Experts of a small language model.
Size: 11 layers, 25.9M parameters.
Below are experts of layer 3 (counted from 0) of a mixture-of-experts language model. Rows are named router (the router's row for the expert), gate (a neuron's input weights, with its number), up (a neuron's input weights, with its number) and show model dimensions 0-159. Each number is 128 + 32 x the weight over its row's rms, rounded and kept within 0 to 255.
Before each expert's rows: a language model's description of what the expert responds to. This comes from a sample of Wikipedia text that the model never trained on.

# expert 33
First pieces of lowercase words right after a space, such as ex-, comp-, res-, estab-, ref-, t-, and "way".
router [ 90 117 178 205 173  80 112 195 118 195 184  52 141 134 107 123 120  98 115 100  97 117 156 152  95 144 100 136 157 120 143 140  64 101 131 119 115 139 171 146 153 157 143  93 162 156 129 117 122  80 127 186 122 163 129 156 133 102 118 122 118 189 134  90 146 156  80  93  72 123  56 101 104 133 163 144 140  82 100 155 138  67 139 134 141 184 137 123 144 151  96  91 166 145  46 163 160 106 197 104 116 149 153  85 149 158 161  92 159 157 183 148 121 101 100 130 109 107 193  96 167 150 154 110 149 155 109 152 124 140 105 135 129 143 163 111 166 125 158 196  78 157  92 184 151 113 125 153 136  89 129 117 113 135 116 146 149  95 141  82]
gate0 [105 118  95 168 141  65 140 153 116  89 150  62 129 127 115  92 107  93 123 141 159 141 146 127  98  75 114 145 199 129 104 134 145  81 139 120 125 111 169 152  86 155 146 162 142  62  91 167 138  96 143  74 121 130 152 102 162 112 187 108 170 158 149 104  81 206 141 173  50 102 107 154 128  72 145 151 152 124 107 154 150 117 147 121 115 164 151 124 142 142 102 144 130 132 111 114 103 133  90 100 113  83 151 150  97  79 141 105 174 155 183 140 105  91  90 130  60 175 155  91 157 134 158  58 123  90 151  83 153 166 113 135 105  94 155 147 141 110 180 168 153 114 153 101  66 102  48 140 163 110 147  81 138 133 199 159 104 141  99 110]
up0 [100 146  92 125 137  84 143 128  95 100 143 109 196 100 134  97  83 113 218 117 105  72 182 120 148  87 141 156 155 140 140 121 137  57 152  98 166 109 149 125  72 206 181 156  97  67 125 198 101 109 151 101 118  96 124 135 149  93 183  90 159  88 135 109 129 189 142 132 139 155 166 151 173  78 129 102 123 161  80 160 150  94  85 127  99 127 134 119 120 136 128 125 131 162  90 118 103 164 122 116  95  94 177 113 151  99 103 135 154 117 141 130 117 110 136 123 144 151 137 151 189 108 120  77 132 123 149  66 108 174 100 205  98 158 120 164 199 123 126  94 156 121 157 134 186  99 130 106 129  42 127 105 128 185 159 144 102 137 133 146]

# expert 0
First pieces of words after a space, often capitalized, like N-ote, Reg-ency, Nov-a, col, For, On, in lists and infoboxes.
router [119 128 179 173 148 192  99 138 140 160 111  82 183  77  80 191 151  88  98  76 106  78 180 133  85 130  92 117 128 175 106 108 122  53  81  96  92  97 158  95 128 147 177 108 182 141 130 161  92  89 131 177 107 120 171 153  96 160 147 134 200 202  79  94 151 126 128 125  95 140  99 142 101 146 103  94 154 103 154 111 171 101 113 132 108 169 107 129 127 182 147 126 106 182 143 132 137 118 172 103 124 136 114  77 141 100 180 104 115 116 174 164  78 118 124 117 118 117 110 163  76 168 136 104 119  99  73 155 149 124 191  99  98 113 173  99 148 116 118 157  79 116 112 165 129 136 129 133 108 143  99 125 105 166 182  98 142  68 160 131]
gate0 [116 117 112 137  75 116  81 153 155 162 125  37 144  99 110 145 143 104  97 133 160  91 192 127 111 150 115  79 137 148 156 138 168 135 140 145  72 187 155 117 138  90 134 107 148  96 110 150  97 107 140 124 119 163  62  53 181  91  77 140 144  69 134 130 106 143 163 162 122 151 109  75  83 110 105 146 138 166 120 132 151 105 104 149 122 161 114 162  89 101 108 115  94 173  89  65 141 140 104  82 122 178 115  26 157 123 165 132 113 122  75  65  83 165 162  90 144 159 130 104 153 187  92  72 151 136 148 101 177 118 156 120 157 145 126 144 164 164  87 128 114  82 102 135 154 146  82 118  94 165 116 156 137 160 150 185 122 135 145 143]
up0 [133 157 146 181 110 175 117 123 137 157 107 117 100 101  74 168 126  74 112 109 146 130 169 141 151 123  82  68  92 136 103 121 117  97 143 170  93 122 159 108 186 165 152 131 172 171 157 136  80 100 162 116 160  68 209 103 118 117 119  82 107  81 119 126 123 135 161 149 118 105 151 159 126 178 168 134  60 123  76 166 146 152  94 110 167 155 123 151 147 103 171 128 142 136 134 159 120 146 124 135 161 121 144 146 163 190 151 118  79 123 142 145 154 120 166 138 141 135 118 122 142 119 174 169  83 154 192 182 147  62 157 113 180 124  84 140 134 235 136 156 153  96 102 186 113 223 107 167 127 116  90 129 125 111  95 132 102 133 172 144]

# expert 11
Pronouns he, she and auxiliaries has, had, have, plus inner word pieces like le, he, ap in names and words (Carleton, Mitchell, adapted).
router [ 70  97 167 112 144 143 104 102 145 126 117 117 143 149 110 116 164  90 159 140 149 106 174 174 106 124  44  97 152 144 157 106 133 136 119  68 147 162 148  81 127  79 134 138 185 127 135 165 154 140 141 112 152 128 170 148 132 113 120  87 147 110 110 139 113  52 113 172 139 109 146 140  78 121 123 159 113  84 100 156 120  93 135 145 132 197 175  74 111 181 155 160 129 119  72  82 112 111  91 103 167 144 156 112 132  79 146 120  91 220  62 107 180  47 109 133  93  87 107 156 228  87 126 118 178 110 111  96 138 137 149 112  74 134 108 100 154 130 153 110 105 158 158 160 145 133 107 111 158 108  80 113 118 114  56 120 160 108 125 117]
gate0 [132 145 143 136 119 146  50 127 115 162 104  90 110 147  86  67 155 113 187 132 118 141 133 128  51  93 100 160 126 150 147 124 127 159 188 127 138 166 151 133  78 160 199  62 163 109 102  72 130 104  99  86 126  71  90 109 151 153 127 173 109 142  99 140 161 189 149 122 143 122  92  45 100 150  91 173 116 137  96 154  89  86 119 139 141 162 132  84 114 104 106 107 116 146 138 130 113 106 145 161 116 156 139 138  71 161 220  99 155  88 101 122 121 151 115  97  97 125 168 102 144 140  90 155 138 165 107 176 146 144  95 158  88  91 120 160 171 141 163 101  54 157 132 127  95 111 121 147  83  83 122 104 124 180 197 117 130 116  81 136]
up0 [124 156 124  75 164 152 136 123 133 134 129 129 134  76 133 172 127 137 121  80 109 144  83 120 178 114 101 181 146  80  92 105 164  96 133 129 117 106 146 182 104  86 125 181  62 164 136 203 149 134 134 113 113 133 125  79  86 188 181  61 152 150 146 138 124 142  88 137 111 111 102 188 169 166  91 142  98 140 163 135 138  88 107 111 103 111 197 163 127 124 138  73 135 136 117 121 192  55 149 108 130 133  61 157  92 127 100 154 131  77 127  95 124 124 154 144 133 117 109 129 148 111 156 119  99 119 151 217 149 155 140 102 169  99 118 193 125 165 125 141 101 126 133 161 100 133  49 170 127 130  47 126 137 105 190 150 158 125  99  77]

# expert 16
Early pieces of words, mostly f, p, c, m and prefixes like sub, disc, comp, after of/and/to, e.g. Undiscovered, behalf, subject.
router [120 139 150 137  73  90  88 102 105 153 128 105 147 110 130 161 111  88 159 135  87 138 137 168 108 143 130 143  98 145 105 122 134 176 235  99  87 167  79 161  83 103 113 100 111 130 127 113  79 166 110 185  96 180 120 180  85  63 192 143 129 141 157 108 164 163  28 107 129  90 108 186 141 111 151 140  80 103 114 179 134  86 124 174 118 140 158 111 134 111 163 117 160 147  76 157 117 132 146 130 181 149  82 145 150 114  97 152  77 129 161  52 147  90  98 137  96 108 156 147 129 189 135  76 132 123 168 150 156 143 109 139  96 121 108  83 142 156 155 157  84 123 164 106 169 193 161 135 147 124 104 142 116  94 117 113 118  83 134  94]
gate3 [115 140 100 125  88 102 124 130  94  94  91 112 181 205 133 140 112 152 156  46  89 124  94 133 119 125 121 120 120 190 113 136  93 164 121 102  66 192 137 144 148 124 108 102 112 119  83 153 145 178 105 170 144 121 135 131  83  95 109 115 182 114 153 103 168 113 133 126 157 144 126 148 157 128 133  62  55 136 121  91 134 137 102 127 121 137  94 108 155  85 128  97 143 117  84 158 133 113 131 159  43 162  89 164 148 101 136 138  88 146 146  61 109  30 157 142 124 114 119 117  61 120 123 115 100  72 105 157 171 183  98 177  95 139 101  95 138  96 152 112 103 204 121 177 147 151 175 152 168 168 118 115 102  91  92 136 116 109 118  73]
up3 [138 128  68 121 165 121 147 128 160 142 103 139 208 182 101 123  92 166 119 208 145 191  88 142 148 153 133 160  60 110  77 133 134 154 108  61 147 161 177 178 139 151  95 100  44 139 166 126 106 133 159 117 143  51 164 105 155 119  82 158 126 118 105 144 140 177 191  91 152 141 141 120 104  90 188 150 138 157 112 195 129 160 159  92 138 116 134 175  97 169 144 152 155  84 133 150  99 193 108 111 133 132 138 147 100 153 127 159 145 182 149 181 173 113 131 123  97 125 124 130 104 138 133 135 120 133 106 141 140  98  89 167 133 128 159 132 168  84  93 101 142 150 112 172  77  75 193 109 120  69 106 127 122 142 125  86 130 169 139 127]

# expert 52
Middle and closing pieces of common words and ordinals, such as expressing, 23rd, fastest, Soundtrack, weapons, attempts, mandole.
router [ 91 125 142 126  84 125 116 115 109 101 119 140  96 100 119 127 103 143  86  87 144 174 147  80  57 108 125  83 103 107  96 139  89 102  98  95 157 121 193 117 144 138 148 103 132 114 109 136 138 153 143 129 105 222 156 129 130 136 129 121  70 191 102 108 196 166 108  52  78 121 112 126 193  75 158 124 176 101  86 145 172 148 132 151 104 122 134 111 149 148 170 140 128 174 133  99 128 136 215 108 112 141 127 134 154 129 116  62 123 198  85 162 130  97 147 158 104  93 120  43 168 142 142 116 130 149  78 130 168 128 181 117 114  82 138  88 121 151 125 166 136 182 115 122 140  86 147  67 102 128 125 157 110 101 169  98  73 150  84 152]
gate0 [138  90  99 104 168 157  68 134 152 131 126 140 106 178 130 132 186 159  98  71 134 119  74  89  98  72  70 125  81 120 109 147 158 143  85 151 127  89 105 109 136 158 128 134 122  99 130 160 114 186 138 109 111 170 159 118 109 112 104  97 117 143  88 126 154 106  71 174 122 115 168 152 172 154  86 149 149  74 121  97 148 107 131 103  94 172 132 120 157 143 137 133 147  96 143 160 111 121 135 161 184 130 129  65 118 105 163  83 136 199 102 159 206 141 129  78 158  89 133 154 109 136 107 117 153  94 148 134 116 162 188 149  69  33 147  95 136 205 136 176 192  95 103  85 116  91 143  94 138 127 129 157 182 130 165 156  83 126 131 106]
up0 [148 134 164 158 148 154 117 104 202 125 151 127 129 142 154 116 114 130 145 116  90  90 119 196  87 171 160  94 145 127 100  65 150  81 132 183 174 152  87 156 184 140 125 105  71 142  82 134 138 140  64 108 132 153 126 102 143 121  68 123 149 146 106 162 147 150  66 128 114 131 197 149  99 177 142 149 125 101  91 146  86 142 157 143 112 111 160 193 102 164 148 116 132  96 158 176 131  91 144 108  88  95 155  94 152 159 151 102 121 129 133 125 173  99  99 133 221  68 126 103 140 138 166 111 104 124 158 179 178  75 163 146 129 122 153 105 182 141  51 153 126 100 157 103 108  88 174  53  93  86 145 134 142 126 115  88  98 118 150 111]

# expert 1
Full stops ending sentences, abbreviations and initials, including '.', ').', 's.', 'A.', plus stray pieces like amil in Families and aughter in daughter.
router [127  67 115 140 116 105 132 133 188 144  60 152  73 202 163 154 171 149 195 123  94  63 151  91  82 102 160 141 132 161 110 130 127  86 148 124  99  53  87 104 115 122  88 181 135 105 145 108 169 148 225 153 160 142 119 144 144  84 132 144 166  86 100 112 128  82 118 119 144 181 126 197 117 130 140 118  55 104 142 151  99 108 172 104 116 160 155 120 100 138 102  97  98 124 107 133 112 108 159 184 119 172 134 135 115 146  90 106  97 180 166 122 164 112 107 108 122 174 131 159 124 142 103  94 119 136 133 155 117  62 156  91 123  76  71 150 142 172 125 116 149 187 114 148 133 120 156 107 131 123  77  98 118 152 142 156 173  64 112 152]
gate0 [ 92 143 147 147  93  47  89 153 180 167 138 112 129 122 109 135 193  94 178 180 116 125 107 116 112 134 101 130 110 126 174 163 129 136 138 163 143 141  92  99  88 111 148 116 111 152 133 143 109 106 124 139 149  65 111 137  92 133  96 133 151 226 112 106 184 111 129 189 147 137 161 105 103  83 113 136 122  92 146 174  84 108 223 142 146 148  21  60  84 123 203 103 104 167 156 138 125 129  87 152  39 121 128 131 168 159 124 157 134 134 150 114 106 130 170  75  99 165 191 118 158 108 133 137 141 125 147 123  89 145 155  82 137 125 118 127 112 163 130 128  98 126  88 156  65 128 136 131 134 149 100  97 147 149 174 134 102 137 101 131]
up0 [ 77 168 122 116  68 111 110 147 155 142 152 134 177 133 124 124 141 125 165 106 155 118 101  67 119 160  92 187 109  73 161 131 108 129 141 186 173 145  73  85  96 108 198 135 127 173 113 119 103  90  95 140 202  73 134 147  99 115  85 138 116 181 127 124 192  98 161 144 166 106 180  94  90  61  80 122 115 104 158 157  89 136 141 165 166 119  62  40  68 159 171 123 125 108 145 129 132 129 127 148  48 139 138 115 161 123 140 160 120  71 153 119 123 135 134  78 133 170 144  84 161 122 138 142 144 144 159 140 115 116 165 120 122 172 161  98 101 110 142 108 118 115 134 141  75 167 117 116 137 105  82 167 140 136 155 142  48 160 114 125]

# expert 31
Single capital letters or short capital pieces starting names and words, like S, K, D and St, plus opening quotation marks, often in tables.
router [102  72 192 134  98 105  58 161  85 165 136  93 162 120 102 135 161 128 142 118 159 119 151  90 120 122 122  88  82 111  67 172 106 169 177 107 139 102  70 115 102 181 121  68 184 147 156 152 104 117 121 154  42 105 141 132 143 137 122 146 113  53 129 155 167  99 158 190  92 131 107 173 124 143 152 155 136  95  90 144  82 117 149 164 133 128 100 130 114 140 145 195 107 184 127 135  68 158 133 175 107 162 170 139 121 134 160 124 132 115  68 128 139 102 135 118  91 112 118 149 158 113 139 101 164 144 140 145 150 150 155 147  88  53 113  93 104 148 135 162 101 203 155 133 208 137 111 123 164 144 113 121  95 112 169  65  97  94 102 112]
gate0 [117 123  91  87 138 114  80 108 135 162 106 115 127 128 116 147 136  74  90  82 124 102 104 144 166 147  93 157 171 110 138 105 182 114 174 143 111 104 167 142 123 140 172 172 169 107  94 140 174 132  91 126  93 129 104 127 113 158 147 172  52  98  93 115 126 198 131 145 116 101 150 105 203 142  76 105 190 110 137 144 161  79 154  76  57  94 161  92 121 149 129 138 100  77 150 175  43 141 150 146 123 110 158 128 112 101 134 153 138 186 107 193 125 162  81 116 130 145 146  84  95 216 112 155 190 145 125 131 120  85 176  96 122 111 175 107 128 153 124 168 184 125 137 124 114 167 125 177  87 186 129 122 116 130 153 156 111 145 138 157]
up0 [115  88 174 144 160 158  71 184 125 112 142  62 129 160 135 204 159 147 113 114 177 148  70 113 122  68 157 150 151 124 122 135 168 157 111 114 152 143 120 123 152 157 154 139 115 166 103 153 114 158 120  90 136 186 114 110 108 106 128 145  92  58 142 154 145 157 109 212 148 140 170  69 108 156  71 130 142 178 133 148  85 142 118  99 153 103  72  97 160 112 148 106 101 170 172 145 133  94 173  91 137  98 118 117  61 106 125 140  89 164  95 125 124 104 113 140  95 169 149 133  73 178  90  98 108 166 180  94 141 110 177 103  89 124 104  37 123 129 118 120  91 162 146 154  95  72 115  98 101 142 158 122 158 133  95 141  77 156 170 117]

# expert 35
Lone capital letters beginning names, abbreviations and titles, such as G, C, A, T, K, and It in titles, often in tables.
router [ 96  97 157 189 161 103 104  43 102 132 156 129 186  95 162 183 104 103 127 203 168 182 104 122 103 123 104 190 112 123 146 105  81 172 138  99  97  94 115 155 155 189 147 160 170 113 104 187  65 218 119 169 161 124 170 164 170 120 181 167 159 135 145 124 128 101 112 151  75  94 113 106  90 120 106 106 148  51 120 136  62 116 104 116 112 148 150 130 134 129 113  91 113 161 108 114 103 163 109 137 141 157 115 163 125 149 164 126 137 134 132  91 172  95 137 145 106 125 184 145  95 162  92  78 171  73 155 112  79 103 120 115  91 101 120 118 136 160 116 147 109 156  85 122 123  90 105 111 157 133  93 124  83 106 121 119 100  83 145  88]
gate1 [113 171 103 137 156  99 110 178 124 167  91 129 133 110 144 119  77 144  50 103 106 150 157  87 111 101  86 119 149 121 114  90 119 206  83 149 134 116 124 116 171 142 104 192 169 136 108 224  84  77 121 124 104 164 102 180  78 169  82 123 176 100 173 137  88  86 133 134 159 135 154 107 116  99  87 106  75 194 103 144 152 166 139 210 123 114  87 186  96 203 126  81 123 125 175 110 129 149 118 139 115 140  98 156 143 120 138 155 111 133 120 106 143 103 118 103  84  81 148 153 116 165 151 158 118  89 145 121 110 148 152 114 127 168 147 133 142 122 108 127 108 157 116 193 143  99 131 159 109 169  64 136 110 115  89 168 172 182 148  92]
up1 [119 120 130 120 114 130 178 160  67  94 131 213 138 146 158 187 141 100 135  67 158 122 116  99  87  98 126 127  81 136 101 169 145 121 130 114 134  53 148 117 163 171  81 166 175 132 118 133 144 210  63  60 164 172 139 111 116 132 148 131 182 185 130 169 176  71 141 139 152  92 149 140  84 118  85 135 101 124 178  97 141 133  53 149 129 115 104 132 124 122 161 174 170 155 140 200 145 126 152 110 143 116 128 183 165 144 122 119 136 101 131 100 190 146  79  81  87 165 126 126 113 112 137 168 147 109 156 154  99 109 124 128 164 147 100  87 136 120 153 169 131 148 102 144  77 161 125 161 145 116  55 180 130  98 127  81 123 144  96 105]

# expert 30
Opening quotation marks of song titles, released, single, song, plus R-ale in Raleigh, in music and discography text.
router [121 101 208 180 118 192 108 113 108 163 202 127  89 176 117 142 133 103 161 106 121 124 134  65  66  91 139  80  71 107 142  89 132 124 113 117 130  77 187 150  89 137  81 118 140 120 110 124 150 150 134 124 161 165 133 111  71 121 148 124 186 183  97 117 150 122  96 112 124 111 105 155 167 141 108 126 108  65 145 157  89 112  95 139  70 109  64 125  72 118  66 145 111 149  70 141 115  96 110 139 203 102 135  92 118  89 123 154 117 118 142  79 112 122  83 180  96 173 140 186 115 118 162 123 123 151 170 115 155  90 176 139 107 124 109 105 129 136 180 123 161 132  66 152 192 117 126  65  77 132 131 118 108 102 117  95 142 146  90 131]
gate1 [121 119 103 102  90 142 103 155 110 177 110 148  94  80 157 153 129 111 139 135 108 156 134 139 210 151  92 108  96 141 131 162 174 131  71 135  98 173  92 126 114 175 160 143 185 140 135 166 135 125 113 141  95 144 107 170 135 116 149  50  88 186 104 119 134 122 143 168 141 147  97 218  58 148 174  97 127 101 155 142  92  85  36 123  86 137 135 122  85 126 118 132 153 129 176 141 134 164 158 148 155 123  91  49 137 167  97 143 143 153 176 154  94 133  68 122  79 123 154 120 135 127 153 141 107 135 156 157 172 118 116 117  82  86 118 117 161 118 110 138 127 136 115 132  83 141 113  99 168 134  13 173 156 109 119  86  96 178 137 139]
up1 [142 128 146  77 148 101 136 111 143 109 117 115 151  85 113 102 127 141 173  94  98 196 108 152  55 134  44 165 146 133 150 140 160 127 100 150 162 148 113 181 187 116  86 134 165 153  89 131  92 130 101  84 196 128 135 133 136 114 133 154 100 101 203 109 115 131 100 121 111 212 121 120 138 150 101 135  57 149  99 147 143 140 124  76 122 144 130 132 160 133 131 141 128  91 115 185 117  91 193 173 131 101 146 182 105 229 101 149 118 151  65  62 177 129 108 179 131 133 143 120 101 125 158 150 137 117  52 125 145 140 108 148 159 108  74 156 179  83 142 149 145 123  94 192 119 118  94 180 134 113 113 149 126 113 105 113 125 134 160  97]

# expert 6
Short lowercase word-initial pieces after the or to, such as b, l, t, ex, comp, cl, as in cl-ay, bre-eding.
router [110 102 214 121 134 112 152 135 115 144  87 153 165 117  85 130 126 112 115 105 131 116  95  79  86 128  84 137 110 134 123 107 157  58  91 114 106 122 122 130 148 141 109 139 175 123 122 166 163 133 187 155  98 146 172 175  36 143 158 139 141 158 139  84 126 168 107 146 113 122  61 195 115 120 111 105 154  56 131 123 159 107 181  96 107 158 164 115 134 195  57 130 139 148 149 194 150 133 177 144 134 177 141 154 128 161 170 144 134 132 213 135 117  52  94 165 125 131 116 129 150 122  79 117 138 143 118 134 153  87 137 112  76 178  94  41 127 138 107 118 123 173  94 127 124 147 119 147 137 160 107 112 145 106 181 148 123  61 108 110]
gate0 [112 134 134 160 101 195 115 206 114 117 138 148  53 105  79 153 129 115 175  72  60 152  73 122  97 102 121 103 112 188 106 133 157 151  47 183 139 119  89 136 112 147 108 154 146 157 113 145 137 168 135 135 144 183 125 151  88 150 160 164  79  86 154 154 142 132 111 114 132 143 133 149 129 162 103 102 129 158 177  67  66  79 112 110  94 133 117 104 119 176 193  74 143  84  34 184 128 153 155 110 139 125 110 125 154  73  80  75 177 152 130 103 148 131 164 121 125 125 156 120 111  98 132 132 121 177 171 142  96  85  80 143 157 130 165 108 155 169 113 167 135 170 143 111 185 142 136 111 149 131  98 161 142 146  98 130 130 122 122  97]
up0 [156 145  77 132 128 138 126 110 187  94 133  63 157 124 144 141  94 124 217 134 196 150 141 167 170  79 149 159 119 114 133 179 112 152 137  52 138 153 126 189  92 114 142  94 169  68 125 185 123 110 130 181 141 146 181 123 131 123 119 173 147 123 138  91 167 107 191 115 152  89 145 105 178 156 166 175 130 159 100 143 145 159 155 126 101 112 113 118 140 113 175 168 106 140 135 146  91 101 129 105 166  92 126 141 155 148 104 114  83 113  91 144 125 121 162 138 147 114  93 122 204 153  86  95 157 119 143 179 126 169 179 181 162 157 100 185 124 128 156 155  99 100 160 142 121 188 162  78 169 165 141  57  79 148  94 134 141  87 121 121]

# expert 8
Single capital letters beginning names, acronyms or codes, often in table cells or after line breaks, such as N, I, K, S.
router [113 102 224 118 158 117 118 112 103 144 141 105 129 101  97 155 126 142 132 129 163 112 131  96 100 117  99 152  71 160 116  72 100 176 170  88  90  57 122 155 139 224 113  76 148 100 125 137 123  84 153 182 123 147 151 139  93  90 100 129 187 125 191 154 167 132 115 177 148 113  96 170 114 143 107 106 141  75 165 114 107 154 139 123 114 133  94 120 116 129  73 143 112 237  81 168 102 159 117 134 125 130 139 153 115 103 101 176  55 113 123 141 159 128 152 185 140 189 165 151 155 151 105 101 168 106 141 155 136 114 119 106  59  79 152 105 145 144 127 122 103 153  94 134 126 101 119  65 196 135 161 126 100 118 156 100  91 127 128 116]
gate1 [158 108 168  91 146 173  87  59  74 128 139 110 169 142 147 136 136 140 156 116 136 137  91 150  94 138 100 137  72 123 157 115 142 104  79 159  70 132 138 123 147 173 127 143 121 177 117 113 174 111 142 110 131 118 126 163  21 116 163 104 101 114 147 186 116 117 156 144 122  86 131  70  73  86 115 173 156  73 143 144 161 121 156 110 145 157 192 156  99  90 127 130 144 113 183 113 130 123 117 114 112 124 137 186 126 131 126 163  80 127 151 141 169  75 110  98 133 137 130  81 136  77 103 130 128 121 166 134 149  67 129 113 145 182  48  82 154 143  91  62 140 111  96 208 154 155  73 173 145 129 141 138 175 137 179  74 124 115 157 105]
up1 [ 77 103 157 123 147 124 119 137 157 231 123  87 159  95 110 143 139 168 132 160 122 205 124 187 106 162 141 181 109 118 123 136 121 157 174 128 139 162 134 168 155 121 107  99 176  92  91 145 111 159 160 115 109 132 152 108 184  87 169  97 160 127 115 107 135 149 171 180  66 139 131 104 114 174 102 134 188 147 154 163 126  94 152 162  64  89 110 161  98  99 115  93  87  46  96 123 102 152 162 123  88 173 128 123 133 206 126 119 135 132 124 151 114 148  57 126  65 119 125 147 150 207 159 119 120 134 107  79 163 167 132 144  94  51 132 108 117 140 154 115  88 118 120 104 142 104 161 148 124  91 118 116 110 111  96  78 161 114 171 148]

# expert 53
Determiners and adjectives like the, this, new, own, same, part, plus word-completing pieces such as -ous, -ance, result, review.
router [113 152 156  77  87 130 147 116 104 156 116 122 109 179  82 116  51 113  96 157 120 120 135 188 101  87  88  92 155 183 154 113 106 136 111 113 117 148 157 139 157 116 146 133 139 124 103 195  73 152 122 118  99 115 137 156 141  94 105 157 121 125 100 114 135 146 107  67 141 117 135 155 177 110 131 133 133  87 116  75  98 151 138 137 116 167 128 108 103  90 123 188 139 132  46  99 110  34 120 143 129  88 155 123 162 147 147 147  42 156 148 198  77 137 144 125  84 131  68 175 143 121 124 117 159  90 111 155 127  44 141 111 106 123 146 110 167 100 132 178 115 146 157 177 110  73 128 133 123 157 151  95  98 150 134  61  80  66  80  96]
gate0 [170 162  84 128 144  77 109 152 116 148 135 137 176 154 122  97 114  69 179 141 126 138 113 160 107  83 139  90 111 110  92 117  75 150 124 116  62 160  89 183 140 166 119 115  99 140 164 140 183  82  81 115 128 106 143 171 132 119 104 172 130 127 144 118 158 141 153 117 121 194 113  41 150 101  98 114 150 120 151 184 148 138 176 125 145 131  96 201 165  62 115 149  89 201 110 143  97  79 117 211 128 113 107 105  80 147 150 154 165 130 151 173 141 151 129 130 111  93 106 166 122 128 137 112  92 102 119 204 127 154  96 142 184 158 113 136 113 170 118 162 139 137 121 136  48 123 127  89 100  82 124 131 140 127 159  67  96 159  73 121]
up0 [132 140  66 115 111  82 160 128 107 135 119 130 141 109 137 119 104 120 135 136  55 125 131 137  90 157 109 155  89 127 159 191 151 107 122 128  88 172 142 156  72 130 123 151  96 137 124 107  93 135 110 152 126  82 167 113 165  70 125 180 139 100  94 142 145 140 109 139 117 147 135  58 111 221  91 135 151 134 177 115 102  61 112 142 109 152 134 141 128  47  71  99 137 185 130 122  84 142  84 129 136  94 118 126  95 109  55 145  90 144 163 125 129 106  93 165 145 140 136 160  99 176 134 145 190 130 201 105 148 163 121 158 155 105 165 190 166 181 115 130 191  85 127 170  83 105  69 148 116 107  79 102 119 161  83  85  79 127 134 138]

# expert 13
Articles, possessive pronouns and possessive 's before a noun, such as the, a, his, their and father's, especially in biographies.
router [134  98 146 123 109 101 163 159 136 118 115 113 130 121 121 111 142  65 160 169 101 133 141 102 115  91  95 123  80 184 116 111 148  97  33 109 136 115 113 184 125 107  63 176 156 123 149 160  77 182 114 113  89 147 128 147 136 108 181 181 193 104  49 135 128 134 126 121 121 155 118 158  97  89 101 124  87 139  94 102 143 127 135 123 106 147  63  87 124 134  76 151 175 142 118 125 163 110 132 111 113 108 182  80 139 108  87  99 107 186 138 146 111 150 122 130  65  57 154 158 147 140 113 122  99 106 113 163  78 145  93 108 103 157  99 136 188 110 160 176 178 161 173 156 122 102 120 111 141  98  81 153 137 112 157  29 104  92 109 174]
gate0 [158 119 131 159  61 111 145 106 143 136 142 153 148 104 160 110  90 144 122 197 117 112 127 147 160 111 107 132 103 129 125 120  98 114 173 152  58 115 101 115  29 138 117 120 163  63 150 156 139 128 112 141 141 140 120 132 151 131 125 125  39 202 133 133  58 142 129 160 108  70 177 107  72 101 128 151 132 135 113  96 192 171 140 144 139 126 148 166 214 166 121 178  81 139 118 113 117 109 152 134 238 107 139 103 118  46 155  92 105 119 132 124  99 136 116 194 111 115  88 121 130  84 169  95 103  79 157  91 107 121 140 147  99 113 124 127 106 114 141  85 127 180 135 130 118 138 155 116 164 126  69 157  95 180 140 116 125  85 135 134]
up0 [119 145 167  87 149 136  72 125 111 102 130 111 132 178  82  93 159 158 127  67 152 155 118 103  98 106 129  79 118 141 109  86 125 182 138 115 128 155  84 138 125 137 148 125 141 148  96 103 207 157 161  86 150  75 141 213 101 118 126 193 150 101 133 116 141 134 132 126 141 143 139 142 176  93 126 142  64 123 140 101  98 109 121  64 207 138 130  66 194 121 179 143 155 148  75 120 147  91 117 153 106 146 118 182 149 148 121 130 191 132 120  83 145 135 129 159 160 180 142 111 116 159 105  77  85 168 191 151  90 128 137 189  90 169 126 110  84 120 152 106  94 180 121 142 151 117 203  93 115 108 157 133  94 105 136  96 125 192 115  99]

# expert 12
Mid-word syllables like in, on, an, ard, qu inside proper names and words, such as Ch-ard, J-an, Harb-in, Pyth-on.
router [ 90 163 119 189  76 200 122 103 191 146  88 129  88 157  94 114 157  66 136  88 105  51 199 171  76  88 119 108 167 147 141 138 177 159 172  35  95 100 135  93 131 146 110 185 121 145  83 201 156 112 111 148 138 144 145 166 172  83 139 140 110 139  80 130 140 116 107 127 175  90 111 113 173  87 147 126 121 131 154 105 106  74 120 133 133 128 133  71  84 121 155 108 168 156 156 110 105  74 190 128 107 100 147 105 149 101 140 113  88 183 124 142 151  98 124 120  83 145 112 116 149 160  93 121 159 117 106 147 114 116 110  82 117 132 112 111 149 118  99 108 169 144 120 160 139 104 142 143  62 149  42 115 120  95 154 114 130 103 139 140]
gate0 [116 131 131 175 149 141  53  59 135 129 108 135  80  83 118 179 170 138 132  65 133 135 150  99 106 113 107 107 129 146 136 172 212  57 170 123 135  93 189 138 151 101 138  99 145 128 177 130  94 128 131 134 119 129 111  99 110 123  85 160 143 174 106 170 115 131 152 158 109 156  97 103 115 199 150  53 110 140 148  78 123 140 167  82 123 117 133 169 133 127 136  74 124  74 114  98 143 153  94  75 137 108 101  98 130 127 134  80 117 169 162  98 165 129 193 131  95 163 147 163 159 118 167 156 102  79 106 104 113  92 133 151 176 113  81 125 123 170 117 135 128 110  64 110 126  62 156 155  86 202 155 162 143 129  80 120 102  77  91 114]
up0 [134 129 114 107 108 146  58 111 149 100 130  98 106  92 168 124 132  79 139  57 166 164 163 129  60 132 115  68 132 169 119 130 112 126 122 163 167 106 104 164 121 128 173 132 139 150  99 145  94 156 104  90 127 147 138 137 113 135  92 210  98 149 159  97 141  80 182 142 200 138 129 191 129 124 109  59 152 139  96  87  93 125 143 184 127  97 102 167 190 152 154  58 134 141 100 116 148  92  99 113 166 144  52 152 132 143  86 142  78 167 161 106 121 151 155 113  89 169 121 129  87 141 186 127 147  96 106 132  52 102 101  86 158 115 171 161 178 151 120 119 111 118  93 141 186 103 114 143  70 127 148 150 143 153  83 152 142 123 142  87]